Experts of a small language model: vocabulary 4096, 2 picks a token.
Below are experts of layer 4 (counted from 0) of a mixture-of-experts language model. Rows are named router (the router's row for the expert) and show model dimensions 120-159. Each number is 500 + 25 x the weight over its row's rms, rounded and kept within 0 to 999. Numbers have three digits each.
After each expert's rows: "gets" lists some tokens that make up at least twice as much of what it gets as of all text; "mostly gets" lists some tokens that are sent to it at least half of the time. This comes from a sample of Wikipedia text that the model never trained on. Tokens count by the router's weight.

# expert 12
router:520544526442481466491533495488503514520482490518486536491494526509537476475479495473534554500468474512495516483533535485
gets: "th", " first", " two", " one", " second", " three"
mostly gets: " one", " three", " two", " second", " four", " six"

# expert 3
router:467538502503538472469495500516542512557492495517509519462508561498500471500493492532529501502486467512469498526504507481
gets: " the", "'s", " The", " his", "The", "|"
mostly gets: " the", "The", " The", " its", " his", " their"

# expert 26
router:527486503521516503505533529492535502531505461466511523487488486474489537475555500482522533477501529505463474505532477502
gets: " |", ":", "-", "=", "|", ";"
mostly gets: "=", "):", " :", ":", " List", " |"

# expert 17
router:511488518471488504472491516514468543466514511503508530478487523519519485511516539464539496493459457492515515472487464495
gets: " st", "st", " St", "p", "t", "D"
mostly gets: " st", "St", " St", " rest", "-st", " ac"

# expert 14
router:514526484488518504526467466495457494517539482484454481495526504505450506485515504480523480519514505481488458464508541524
gets: " ", "ia", "1", " England", " California", "6"
mostly gets: " Spain", "ansas", " Italy", " England", " Australia", " Mexico"

# expert 4
router:460491470494473513515517493550512504506516486482519500504475495545532509479502512534501494457517515469460497513439490519
gets: "-", "\n", "201", "6", " ", "200"
mostly gets: "°W", " Coordinates", "°E", " Born", " Website", "″W"

# expert 11
router:484501522547499541502479535500500467521463493480459487505496474491461536507492518546520493499483520558464501476509459461
gets: ",", " in", " (", " and", " to", " of"
mostly gets: " until", " where", " when", " during", ",", " before"

# expert 0
router:494503511535524535480490462479472490495509520524492468520494463492489503519492490538501488483470489539454488501517495491
gets: " and", ",", " or", " but", ";", " &"
mostly gets: " and", " but", " &", " or", " although", " while"

# expert 20
router:484535492513487478466511468495486521496521454489518521471519496523516472525502481508500505492538564526456489555485501520
gets: " |", " ", " |\n", "0", ";", "%"
mostly gets: " MPC", " —;", " −", " +", " million", " ±"

# expert 23
router:538495482521525488509504520515497458528481530531488489494465499470484493486512525512510503550482500533487466515499471469
gets: " of", " in", " to", " for", " by", " with"
mostly gets: " with", " from", " to", " of", " for", " during"

# expert 7
router:502490532528494546495507492495512504475498465509477481496527485498483556482524524468470535540492514475532486459529477531
gets: ".", " (", ":", "s", ";", ")."
mostly gets: "\".", ".\"", ").", "—", " program", " War"

# expert 21
router:510521515508500532513463493493500469540549492469498515462522458511498569497523495484475508511535478472536465483473473507
gets: "\n", " |\n", ")\n", ".\n", "\n\n", " =\n\n"
mostly gets: " =\n\n", ".\n", "\"\n", ").\n", "'\n", " ===\n\n"

# expert 1
router:503520483505458505523480500529534511521494518532470531530504470472451481497512527482491497461492518475546513509474475519
gets: "\"", " \"", ")", "'", ".\n\n", "==\n"
mostly gets: " \"", "\"", "'", "==\n", "==\n\n", "===\n"

# expert 5
router:548475474478472513485525516515503504459474548504518457521481521500522481484438516502496502483513538542535538498539507462
gets: "ly", "s", " he", " is", " also", " was"
mostly gets: " who", " they", " been", " well", " them", "ively"

# expert 27
router:490503472538486497463500508503498528489491481550484533528474498538529548507516500500458500478502514529529464481525441499
gets: ".\n\n", ".", "==", " In", "In", "-"
mostly gets: ".\n\n", ").\n\n", ".\"\n\n", "\".\n\n", "On", " There"

# expert 9
router:485475496492518506560483476495480544551517484480533511503444522543520489483512513526471486475483471517509512535492529539
gets: "-", " |", ":", "\n", " |\n", " by"
mostly gets: " Total", " Candidate", " %", " Date", " Preceded", " JPL"

# expert 31
router:557471510535459485483500499502501458539545505552510516493496515481452502496487516509503508504492471470514467518520518515
gets: " Mar", "ar", "a", ".", "an", "or"
mostly gets: " Mar", " Paul", " Victor", " Robert", " mar", " Peter"

# expert 15
router:505484517500517473479517465478503525487498499543512519527539516505547493477494449501499498509489467502485495511507495493
gets: " a", " an", " the", " two", " ex", " s"
mostly gets: " an", " a", " two", " most", " three", " some"

# expert 22
router:508475466510523530483529534507502448466498516497503454519499514523511483490482486497506480500525552498519506524514541459
gets: "ed", "ing", " to", " was", "ated", " is"
mostly gets: " has", " have", " been", " had", " would", " made"

# expert 6
router:510529516508453490485506467469512456501528501503503470523495503491510491485504477519557452537533526495516478524502556501
gets: " |", "i", "a", "o", "er", "son"
mostly gets: "ić", " Williams", "ski", " Lee", "inson", "ko"